Experts of a small language model: 4436 steps.
Below are experts of layer 2 (counted from 0) of a mixture-of-experts language model. Rows are named router (the router's row for the expert), gate (a neuron's input weights, with its number), up (a neuron's input weights, with its number) and show model dimensions 96-191. Each number is 128 + 24 x the weight over its row's rms, rounded and kept within 0 to 255. Numbers have three digits each.
After each expert's rows: "mostly gets" lists some tokens that are sent to it at least half of the time. This comes from a sample of Wikipedia text that the model never trained on.

# expert 10
router:102123154129134118137105148191127151161131134120076100064128181145128134096127116135171117097082081134145116144176134107153116092134159121086122108130130120123164133150148117165131099165153144125122130126153127102144147155141155150114139155128106125119118080116146147101124121140107101109
gate0:101120154104119130172116169131154110136172092164114096163152131112133115179150132168151132078116145111145114123073097087105154101147081115163110106189094154127072112109104130136134130136121114160100133121134123137150139160141166112088162180150102119153145141116189148142141141099149126133
up0:135160116091120081128155130146131111149112131174177159100167134112110172113117098083101140159121118127107119092154128159124115148105098160141112124091146109133145102138117160153123105123111098167133107099128144110114114156135109141170156089107129142086130087124095174151130119140137120100
gate1:152122148140130119135099175148127147116129160158065081148103145145114111084097136106118145136128117118159140122149110077132143174097136058159131168132166116122134117083154112124100108139156136085107169092121131152191163126158102152152112139112148141169163108140092102164116125115150084117
up1:135126117128161111158081063133109150089115164116130126135129143142155116131094123162131141136153190142142142134111103123153140075124128072104135136106156166102154109102170146156092110118110152107102131106151101166170117094121144126112120102130132140094143116109110110112145092097150098143
gate2:133146109165138076148127110117164124130105120125159151144146143166169158130127121150103125159126132142084121120132110136131093118130131157093116099109114120116077144111132154118136146145138121135115122160126126127106125115128149150151115086172118132121134141107093140050128152137123150166
up2:135110147160156087127119147104169103091138149096119153126165161144163104122136137125139145120138154108126131135148160158139132145124121139099114125087095094149113134097131154091094118128152112132135144128098094126145089118144157117126074086145091138133158121118087112097163143134173105148
mostly gets: "tion", "ation", "ity", "ment", "sion", "tions"

# expert 4
router:085157120121111130114119104135123132110109108116128137124141139177115133111139131107155117098107099131150097121154123118108136125140103147113160125158154117129169121131146145117116105127122126134158136126150115096166188165145180107117138124136119164129177123111114146132122074088130121113
gate0:116152134142106135138099119116162114111127130115123136138104110127127136112084152150125122097131131112119151104118106112084111062159136158158096116109132103087175161147104142134145138106115182132174150138115081120170121119109112097090084123073117147154106151163143130129092101150104113122
up0:125133139127116084148095122113133139089106154134093104110127143161111160121075167130102121096175117138101134132106090115119133121115134157146106148096135090134168119153164086144160123146126165138140143134114103120135171106173094118116091140126102133103128100138122108178110148144133146133
gate1:106166117121142101162117110118149122132139154136161168119078137144145155125139116111153139143084106145136074137124110144125085147106099149150149109151134160126146123099130145130145103123108104119141098113157113145069129167093127085163111083111127105168175141152115140146171115135133077100
up1:152122124072160119170127109112167108117158156129103142126153107100136157085122108155155115156079115099113115129088117083155100158155107171141177157150114125121119143092173145104130100123120136088117097161119104139100154158088124114115134078126124057132141150135081132139156100129109103156
gate2:152158103180135130125130119120144100099149105118141121082139118112171093144145127110154122115122159148115160137113113069115150078141092123135137123099117124113111100084105127106110132120092157065115109123140097107118115125089143123076145136123110110109116112127117140142096099086181136110
up2:092096119086158116118159122124069137111112138132148141181125089167096133117138154116106134137146103133101107132141163177118116172132146122123107124136129120155153141184114145140093118145150113197136130149125169171119124118142119106157124136141153136099155104138132144179180154140104112153
mostly gets: "| ", ": ", "\n\n", "201", "199", "202"

# expert 14
router:127071149163164146099088110174128150105123078129132138102114160157107187114161151150174091113153116123155100134133156100095160164176134143111118114162108084128141161148119101108110096134165152134142116135135105095160151155153111135169145118141103117139156061158148144114129115122138123114
gate0:112125135151132079119104105135140130176122126143078140110106162158116080168197124135186136146160113147153153121123131151151123115107136092107118112137168096145110139180120093155149087129129158125141161140110116112145106131181111119148139164090145142149105141128125159104118111174101117162
up0:136096138085136095162175094118121150088102096170156130123130141134132144073107120109088099119117091097138101146106129117105135117136139148134117139144101124128110128150130150146122117160175126094098088153155093107136099135133133107123125108106110122138161106160165115122163152084107176124
gate1:143124083152162168099120111126155121112115172132122124130137115121153152183146111158121110117163101151123162150125174137120117125172139139115153075108142164087170172165117114137152104121108102115073091144094096126145161111113134186166124139121144157120111141080102125144112099129095110103
up1:107138130133182117147101097122109125145102126106134090143179119143143132111127158099116123114138158159146110108109110153116168148161129117126109140100068144139144131148127096147129123103134133142154149072136121098150125101138173127123104117086114157095187141108127138130155157111135104116
gate2:114182115135143125110119124108109080143123160180063184113158135113133125119154115098124126063112125107113147114149132119112094150117130129100124129136088099134095138182126125138212145128147122133156144088079160139162131119114132139136150181156140091150148122106162146107146138102127103117
up2:106096162111096145158114156128118154118124131113145120110155110123146131130097087119094151106121143142144118132127096131163152087142111154119139148127146163099106147107152102116067099123134125126127158141170079111119153099110121165094115090121155161157116155132113107131130151155123155119
mostly gets: "sup", "However", "dep", "cont", "offic", "Cent"

# expert 7
router:132138120138106108115118113149109136114121097128119124102106126150114119097147140110152123109125114173108082122143180119112159132163089153087119086167092134166155147109141107124104131166116138151075110157135122132129203115200183109128201112136131119104150103165097141109120130130119085111
gate0:163117114147112156134161182120065128125115105145112088109125123099141116148150152083113149168146181113111142138086098112150066100112157159104072134125134118148143121143174114131155161135120161130127191098118105197167147139114126117135134108124101130127106173133134117120106155104105105140
up0:129115103135072144094092146126158099112114140109148155093159096134072098122132117087121162148125138131109122142097123113141122101123115131102144161099125118147112136187086157148179133161108103132085145084133147204143130153148135141091101102145148145114108097128152091145088077090132150144
gate1:140133136119165141144162113101140141117130136120079181117116152132090146170159105107103109114126135104172138155179155122128142156119150119123104096124122107154130111149136107103100090128135119142101086117112120096159088135126167153094123110105137134113124086108160088099142098126149156119
up1:128104124102096136119105097094110123135151139095078211131127193136118157108178107162122098122148152098170137129159120124120133097084134119132135126169132080172153136131171132149139121104115112129132093125103112107143105170140120122125123129133154170104132096086149120126091115128141161166
gate2:145107117153127129148132103154138117099065129137127159119140134153136090115145095151146103129182122161151121082144124114130137116128109100122164161185106123098096113122157109132158116159153144133119143149116105138149102110156126120140132132128147107085154144122131135099136163116174148123
up2:098122102135126114137160130118126119107147147097107146117110165158152105109139112136134134089155149152094132103168148116122157075118128100134128124125096155130136103139141132113134139171123131125128156107130116125107120109172149123138073108099119127139125122094116113126103102148125120101
mostly gets: "born ", "General ", "written ", "published ", "created ", "established "

# expert 6
router:121157109151179112142121115142110154120090116169134127085112154134123152112150147157151097117093123127134112114145117152113130152127141119122130071158122104160120147117105107111093108173156165149130111126154120088108133098170157129113141133136084134141123140166112091109151121106129140093
gate0:116116143131134133131125100124132102209150121144137123113107133146111153124108101153116114140140115138148112114134149151111151097123127102078119126113130124098106121148149149104156103129140139128136159102132123115151118149173094156105143126100145128174149118135147123141130127111140149104
up0:148107114131120113160142139142099115148151140105121137117107191100155112116151152127158107126125101078110154131109105174104166117127131121211082149105103119165072138142134148137119140116106146142155121119119121109096123150150094110113125115114175087132118108124123141134134139149163152139
gate1:113117095092126172147110108100144147136098101105135099154173135117097155061153089125134085139112146115129148116068102149131104103140146108177159103154129108139144127104140148110100124128104131186093159124128126143120154109105129086117096083117093150118131137119115144104101118067125131128
up1:092126132157168118139103105114090115133111102139146144169110147119145082152147134100138120116150100145142120117133149130123073112172143122166109119130158158156121120123188139148116143141123144152136103138146118108105138125114127081151122133135154099138091111137137117163092069124115134149
gate2:123124116144125141107123086080159129130105137161136120132104148140137116132142149115137119125097108141165146163090122161144079171146151132119131180130146126121119088139129127132137135112130153113113103127122154106102131116142150117132125106123135071122160135098098145182131120185098158117
up2:121112142117091115117086137111155150158105129104118132112109139179108124100136109102130158092082143142109138143101123095095147101145133125114072161141135121182107144100145099079137123129158123078159123136100125113123112132124151124126123105153114082147139118159162128133085143138149139146
mostly gets: "0 ", "2 ", "of ", "1 ", "6 ", "3 "

# expert 15
router:138105106137162112114128128135133168120096100126134094104114158142134161091119066144132127112127078127152109115133138126111140149139102133111098103180110110137160133109123106166081134121143158139095127128159098089170119156158161146104150084130136134140171110188118137162130154106131080101
gate0:129106154106105156106130131142146092117103086123105120163089114178150143079094148147134129096137136126136146096171085114125126153114169127096160116130097139156104100155145133108128123160109118164144089107148194103147121105086140086107123122144117142078116099132115145121125099153075121187
up0:137180099120141144159143092126129119089104161141158150103179103127107076142109130119132108146106110150144107174121148162156144157121138124160080131077146122079157170108052152121150121122117148103108166171126092158105121083155162153134121103114156125155115121115141101141170148114144148102
gate1:156088094124118154150125117133133094137120134140130132108114131154096160128105134096182105129063148093154166080158141137132097081140143105133137114119142177109122138132125113200092116134110111144110140130133123140151110089153143137146141107151133107124141136150102144175141170104112099116
up1:143134142155134130130160138098121158129131154107116146149148118126086170113088111087179136135114141103148149094117165065147095142141133117179127122097129132155115129152106092178151144138123142202118130137131116122162148104138124134140147113127102096123135116137119162151117118141124136144
gate2:157143119105133157114085132114142114129163127107139095103144098160180153113136088111140067145131105125139139119145162105191153134157192113131094068135106132134154106124103123167132167158091107099094091128103090148111124121140144104117146158080110082134167117161144109082111106063162103132
up2:115114090186168126125153111056132114126105142094151101143112111159104114132154127143140133162158117125145100144129106163154168136137155145134138166163138129169145115124109153168156138109144154128143088148098153138109123110098149114130145114139060117113110194160117131119140153110092117155
mostly gets: "the ", "The ", "-", "his ", "their ", "this "

# expert 12
router:140137123108112132141101119132108186116103099098114107100156132136133142124114122058129103100113122101150095100132134079137139098127133161122128115107103097141139181105139127124098098165139154165087110133143132112108159153124150108155150135151121121134170133107106159129122112137125105082
gate0:145108102161100107128103093126101113168160154174123108139182111131114140105083133124156114144220094115154107140162090163146121120077131135147128185137134099070132126130126070092112133128123158116099105136119097101133150134130110092125122166097112082114105154135109117181113122104135117128
up0:115122091134098136149134110152097115136162145124113130093158121112163109142090165087153113156168096117153146140164136138166120132073119130148112190124181082085149131132170123110157085120131148160131095128136156105111142157109123104114088208119143098124136164129143126143124120085148108149
gate1:180126094109142121135128092157163136194119096095114122139111151118138133128127116146124142129123128140102140153169089135140106116096098107137088045130129105158119094109168117143132121138090126112109125131103128127104135121117113112164111105092125125117103113167135146141096106149153139153
up1:131127121142117120108126131130105125104129121136130120156145117112142163109114153143209138141126139100143128182128135166089161132120137130088117134121123127106129144120138111093109157123089130128133126078122136138153149122116110154163110180068164140136050113169138163105155150091171105114
gate2:128120139145132176155128115176116127100116118101125118106127109151106091095085105143108131117140099142145085115111143133126142154129138119138144126161115146129164117138151126119091134134097109188130144115140138140131082130124112138132130142120174100138178150106141110151147131158127130137
up2:160099115137150130107084119117127125115125130100148152108130133131136090130087096127134153155152136176144117136121148128110075164112043090116118130121124111143128139124127134113154139145133134130088122155122113156131095125104087072124134069150166149095155148147110159137137146098163113113
mostly gets: "with ", "had ", "have ", "has ", "ed ", "ting "

# expert 2
router:098126153132151116116099150155131174137149131089138122116150160139135158129122134131126140068128144125121127104166123105130130131150113151149123112152121131159155159128124141129076104106108167160135114143163118117089157116130129126114155085158118138153116109145145131122139135075138077143
gate0:127116137144128134126106146175145102176085107103123137141163107107116104090142133129138114097163145129108184146101100164114133183143118148144082127105135096132145123149150088105108137168093156141114131105133089129091134164119128145132134140120117135160124126152112135126112135127122162141
up0:110139105203113151106101131148108113138176128130120163159097114102112130162118147119148141117140129131145145132091132107142138128081111119093135116122105118118126122107104129110121145138146094103133123112114161114209115127110174128115101120139158119107126125154115154087141082114108106121
gate1:122109162118145118132156095100131125118109091167110147112087095129156107134143140095141134161108137155061090146183119146136120132133115185136153089176143125142149122093153112105101131137109130100120131146072109138143107117109103129118121123100128124079142153147118148130080095118106113086
up1:116135112154125120125149111149170176097131100116098167098169167105181152141115097139170158139124124136108084113093140131140134119119142134144172114189101134096139113115115136167158087098101098144163109122111149135104126145113162123138112149119141150147151151125113135127135105079163154153
gate2:163179132107111116094113111147108080120118147099092127136127105137111139118129091122064090136104101110124159133167111088136189117112097128129137126151084137162163099177122112143157109139121127154113134091119107130139109125137108132149141194127123075103114150109144142094158152148098093092
up2:094083113122155129099154108133116164128143139156134103091121171101143141114149097128149113079122127119134087089125153117105110126125111172156150089107114138128108134136114156131116133145142123175141150150135131168111132143129151169149117128163082165118088187132114153100121151149194124142
mostly gets: "i ", "u ", "z ", "I ", "ia ", "C "

# expert 13
router:105092153107149141155102080162117152114138131123154106087140170154142138122146133142170096134110101119152117144142113141107168121137099142106107130130098124183163111093113125151123114126127126131073136159123138149146164108176142118156123113172126118116123112128119109121161136094149108116
gate0:136142132139135164153109166164148148108118172132125145118118106122133093098140145099119151109155139147127096084107135110165123135135130079145150106116128166155078148131119137123132101165143141110159117144117154136146123127187119131146125120153157146121149153097148120128122139136124124113
up0:173117138135101124123124123123138110151136146097131147075121133142117087152123118115162159159081136149113147168161124161110138117125132118148173157140122047116185142121131151119105130083129081136115127159130145122090141138133142148141081147087157157109107068164135121117137151153135152150
gate1:124203119111141176148161075131117120146124115111097148106111082140141116126149167111156126101120160147099153132169109128100097162176124175142152157109104188093134118119073121146163099135129125151154150115122150113101139161109131145116168090115130107098148116091130140090153115102125133162
up1:131096123111106105144124146109148136106121149135139108141128160128101146117078126140167077117143100079120126127077141102150165139138143107154124123135137112143122148126151148118154156087096119101148136142138103115130155125155136126133108141137121142139143143163134119131111110128145135136
gate2:134124178127115134079153115102185104143124137147141123132106120083118154087127117107180060129143129100127074118142119194120106156159151137121131109128199136128131134131131122126137096162126125111149115149124123124125107181154147157100100151168110150126137132117106103149081110150100148120
up2:123137113167138127172081146107121158133146091145092132136158101157139131135159081122151093088127136089114182148134128149139084126094133131127172150114128163092122144106084173133144139143143119109121144128107115099156116152133116154140181142149129123113076153152157131139084150079113124152
mostly gets: "\n", ") ", "\" ", "% ", ")", "ations "

# expert 1
router:142116179102127134136115083146100138106123055142125104123126123169166140081124107097161108107142145146138112091147141109065134122163089156117110074151129130184141132111131142141098101118127133187106107107180114108116163104148143137118165106179114113178148101147156116095125129134120128123
gate0:112093122115178114104201156140187152113101142168144170105122141135175139117107102100103102183137133165133144124098142143135118096145155124132115112119149167141142153178153126179095157083108123137141111116138117106128156145115102128115125142138105183162137161124121164130107093091122152160
up0:062166145122134140129127088100109151099136096136086154158160144160159097175081145141192167093121127161135112100144116148099121123138128128148165137143111135166128120134153147137100128169120167100149146155134164120138115117111137090133154114140131160111114089111093144142112116116163062113
gate1:121116103140114103124112101144138153139152158111081112145134127090119120158191131124092143127148099127124128136108144105126130157122144154138144163138135148135108158119097138119141113133103081129143103096164092121127151144115162187117099148125167124143109114115132118128141125100129129110
up1:088134123123135141138130120093152134127136094149083120141156114155146142124127169132150134132129132134121133129145150132105159142154129116089131077132111145137142137132164130099108120094147103157093145146143131123154157117170146114121117096104113096127067138128125120086129120145130117114
gate2:115130138133097101091137088122139114136174134094085131156131092151087097121128154128150139083116159150109140123111086161111111121150153076098150119128132129099147136137157119148126114136092123111153100149129106098117126114095127135090167083139117136162093127097149146136130145113111151130
up2:163139155127134153147176152126105159108106143139143095124166123124165160110163134135107148173109133142092083153176138165122129106140166151116095103095094102155103127144112160083120135116146135152111171121091157133104159137177130126162142119102151090132133147149122135098108112086139103135
mostly gets: "St", "K", "H", "W", "G", "Ch"

# expert 0
router:125103131114079128119141102118142112135070084144120101146057139129157136110136116147166118105144086183128124102166152135132121167163097154094104099149091142139160086167145127153075100154189137121149146101154115101113147119145148091137135085163096105174128114146165184120141118134134108123
gate0:114150086065138128093124143111136107151146169102112166137108113131114147143112088151162088131171162131170111133149127137116151139116107158116154121119139102148096112135126140140065118119116146076085112076122145135129142090145130145129115156084128137145119105111094117124096123120121125146
up0:135091162143130110144140124162130171110127142154139110133096091114098131099083161132166169167129142168091178116098154139110112067133112103113130131129102145119147165118152091132127127127206147161130140148103084149148123140134121109107135125147077137130130134147146105118146118116164119133
gate1:175124082149139148123108095157129187136140098138131127121120128163121139127166099128119064167143128115152134112124101153142110136115114129147138121130107112110095127097117165131112108127143127160102144148094154182143109118145138086124156124137120142112152122165094129152161145108135081113
up1:137103162167152136125142109148162135149140121089152135159147150142163125147129139132146125151108121148114109151143089188142124101146126152140153143127106082119115143140142132136106109132136141152162143152082117207146123091119172079158148127097060123092131113118105178132111111099097116119
gate2:115128144124083162148140137104179161128149139139104112138168160119120132163123144140117151136114129140147126125123098122119130158085129134145131118142105167143166133132134152143150135128101123098128138134132154144107105167130129108123128117109152099161146133114098172107130118139112129127
up2:144174119104160121094120127156136121160161121115105137111099105141124126126143171090104113092128100096119118128120173172150113139071155171088106138074143129145053120134142147112163128174099133133120123158153120141168113161089143118127123132112113111159147172129140095103107146130143087141
mostly gets: "was ", "that ", "He ", "which ", "also ", "have "

# expert 8
router:141115114115104143137124106158146147098140110106139090137124167122143131134150101124152145111100126135148137129131132100104142168141147157137117058158110145172188180113151138142077105148149171152117154134142112146118156134174143078123143079142132105144154086133116119130120135123113088149
gate0:099126075120085107115124149155120124137140149106156105149173185118141104119112091150121129142131091110174133127102165135134091168134104139147118129143131134144149090122082098134144123106129163160180169133125113172152132140088135132103147119127124106113093127172089113160108141134093146154
up0:122114205112135147120166153093148130127125143151103092114136112170129195129131092099148139105148101093091117102127099123146105155164111129111124115111119115107110139104118106135140105127148125129106119121114098131128164095138144175151101176126170154096170130090153122125178113133113153101
gate1:100153132119126111110138122175121110160138094120142081091153134101129101101164142127140122123093154150130145087121061092114096116159098135111131095179148123149123104154150106153101131119155116113122158103111107159120097115154125141116092133144161083150149151107122134096141136089126096118
up1:107161094124087166096107134130132169112101098061116132147125113124112102138150125124131153117143119131134107137111113111112090141097127137118136095154087167099153086107133131130117139126109147104102108167132120134123142142119116085109135142133124126107115149168135142188110145136136145099
gate2:068114179150110151103172118144135126121137127069139111142144142101144132126172139131120119100122146125075143119157083092146138153127107114098132100106146153109125088148135108101106103124078165117129162144130053125134160161175145104122143155144129141139121171122163111166139135140108124137
up2:104121105123127142140105127136136162123151160097126122150153122147133142146162151134110150128138133176094152133136117133109087127121144090134110124143142107113108138136111125151134100180129146194091142136115114124122130165092105098111133100102125164114169122149190150159157113128149163102
mostly gets: "Total ", "record", "appear", "Votes ", "|---|---|---|---|---|", "comple"

# expert 3
router:106105120121133095111110126141157142139131111085123098107107181150155155097169134132202131103106113168136115128168149130118158156158091190119090106138107137163146131117121132138093122169143154130097109123134120117100156123153154073094121099145084116145146118122167133123139111118139103152
gate0:136129113139122119095160176135116122130135139131094132116142123098171137124112119148129117148124159135165145113114129148101128131167169142118139132187109139099184135149120130128128153153144134092115140164126149149138102153101165108122128123120113157146110143134166077139117124135101137090
up0:108174144130156095109132130133105126138126096079128131156126094136115108135156103137120118154133161093091123152148097127125120095168166160102110138135141126154188112147108101116109133132115143124117135140121133139111148113115143085088145140147093107107094158106142099124135150113143161114
gate1:156139157109129119131116126152147113112150099114092135128102147111150145088146111147098105131152116147131107150133132113089157146115143158073140103141111115095158169147108087131116151114160125178158117125129097136128114087136114121135134092144102127141101081191153119141117090174131099168
up1:123104118155143142117114151151118113120109185144164094149155129117105120141169113145143133131117112131156114106095068127128137106127152158153146120084128165104153099107104085142171066133080143130154121111137100126162144126131149139079133154148139116138091116105115052132145126097099151139
gate2:159111105146160176144096123107146096132098104200135157157161120092121108129137130135118146132147112141131152115172138163150111110111130127138192097127108132124114142191142100151134125122164119151142108148136150108159132147082106169086187106100072141112126132171116143118140145129148111151
up2:113077158102134102172162123109155125114110126128138141125137155164106118157129108121148097127089092115131116145076124112103126093113128084106132103133151121125138114122146179122084152106153136169114143086142159170106115119137103121103123124116104146186140124123128119123108128112126137120
mostly gets: "El", "Mc", "Cor", "Bar", "Car", "Ro"

# expert 11
router:124141126146146112112103111130121116135109131149161097060119146125118137068138088088159131109123079150125112124167130098135117076142164145130137084130066128112121155119147117127117116125107126178134095152163125085156131148136135125139155133135137112124151123148165178121143128092131119125
gate0:120127130160098140096121147134128101147122096091108170080073130131098119099107159135153105131129080129134163136131158168097162107153195180133134105099139132129122133181120102114138162104094094133121122122131104117110157119140100139104158123092139116160142133144129154166128176175141101155
up0:066110139118152158126157151116112084124138139140168142145141119105122094114110136168118147156120086092117167153119143102156112115159176139123123116117148116129127142144139129118122122178126128117157100122154144099137140132094100141121130149144101149117103125089160138103146172113108140132
gate1:137121119142128114108115091134124113120144161181039147124139130153119126121099118112130129115151106119130141154142148138122142146098091146103121133143156114109132110132118110130136117134139151162132108149130113143132147151126117096092177171168106131165117114148160133109102126114150079159
up1:135124130158119130147105136136135127124138139142099146149132164098144192118166150110186119084113127132151114124165138132118111143113148145081155133108101127081126113104138110138188128173126165110152149089109132153134177123155123122126148150133118138142142122101103144101165091106111157103
gate2:136118117086136155133104129153119169132097133161139081143129094100140140165095143144159090124125108105133107101120157113132140146108140100134159148107186157071122094094161131124157088117146099127120113134079110125117168124147144113131141115139130086116145144094127132154145116158128154121
up2:156130124110133132130118121136126161117102138150169116136112128081134140143125159129166113127137113111144111135115149152136142149094139094117163119097165156105115094112172127155159134119150089096118110156124120124117154142145115128136119120140121090138143144093134114161114111160134154142
mostly gets: "|", ".", "4", "0", "==", ")"

# expert 5
router:128139169102127096143095130175127143144104139161121105087082161143097126124125113110206127100112107111125108115194117109111123175155107146100102134144131101146135182167118119136070125141114171120089123122131118118144125128141156134115161129142096156146160132146126122130106108126109080095
gate0:170154101133136131140124144166143106149145125131123156120136134099113131129065142120106139100117095148125162142114107127114162118132159129111172110160155127151087110138135157134158141146094091122153139089103148119113118115133106136184155123179073119079110147135125105138144135138158089132
up0:114097104164153082095091143113134095130191086119129143125170127133120137161125145126070135085123123183108110119096101148096200132118106159149138123165120130137081131142158137134151150157091110117117127098115127133115154126134105140108144129128128143084095108123122132129149133117152147143
gate1:119125117130135124083127170146147114124122109131131125107145135174145135152121151094141161121117121130144125107134160136143109132136119134158103141099142135157090081118148117146185078111117155087128128130154125145159097089185177157114100138158160114142121119152150152162145146133118162136
up1:146129145173159140135113136092074137088139123137123138147115146085104152134124111159130066132172111129090125112106144130113120149159131098122132136163132074083098151143132148101076128154122109104075079114111083106124139150106106127157120121091101100131113133098118099103139131093145124152
gate2:137148132134132166084122110149164114099153171116146117115093129115152109125079126148115099089138142164131129110100116119105119158146130140132108134123124099146124131137139142105170133128128093108138131124118101122129144126121148143111133050129136103116124114146142134120143122073122133123
up2:156146150149130157115104167115104114105128092110122116146121130103184128119133148174162173122129153113094126131132139107153113117146104146095102120122120121100167127095151090145147144176136129154112135140156123108142140153126116155109119170119159158129133159147125166152149115141140154149
mostly gets: "uc", "ok", "uk", "ug", "ur", "ah"

# expert 9
router:128086170138152128142109088195147116149154076148098109124126151134119156087125086142157125111117079116126114148164138104089138113144152153074105115153121137131126133118120137129134107146143135122123064137129104114155095109162142154138126130099109134131140089137164167099155126144120104126
gate69:123118171139082117095102086125092162159141127111143150127094145059089131099080115113123123146112109148170142106058154126144088121115109104140171164106136091136136117110161135103136140117123137124089122089125098136126126127158105121114131106110137152146126142119130159131095123150110105147
up69:119140140116103141084122138104074159093164151084127115132139103135136118108128111124125117139156164132156097102113155138166115110123155158153135110140140126146131155094123122147133174125096173130122139172132148139129161098140118105117121180095096159149100123125117124119111111153145152132
gate70:149136146119133135164119125160166098121118097139116124109105161122140084128111128145133127119125118112159129171128120104071123195166154130108060067103108133173106123134161136112144138112110095132105144116174104140133120164108127151143121129146180128155108146110144151117136115117136128114
up70:132129132127082139126149144151158123118119113143126137094105179099122084085126110150112133133148121070183135157100107114120122193159148140102075102127152126190114120160148119125144117112131109139120118119156111137146097157119144139141138133119165129136111134131154140114146123146151132100
gate71:148106160146124113137131125121116146096124111126120141170129137052079144145115157111119123102119114113115133125138159107079115159124111138093177152124151113119132135095131089139122150178153126136115164131112142123141120147120097141146098126166151113139113117166110103123105121144119103127
up71:149121147105119115133091135142138103080117132118108100138143120100118121153147114122149107091099120104107160142173105126097126129143150148081165141130120097140126149117136105142126112174146116167166133129107167134149166109109114140128076130179135126143123188174134105107075084139145122110
mostly gets: "(", "In ", "), ", "from ", "March ", "December "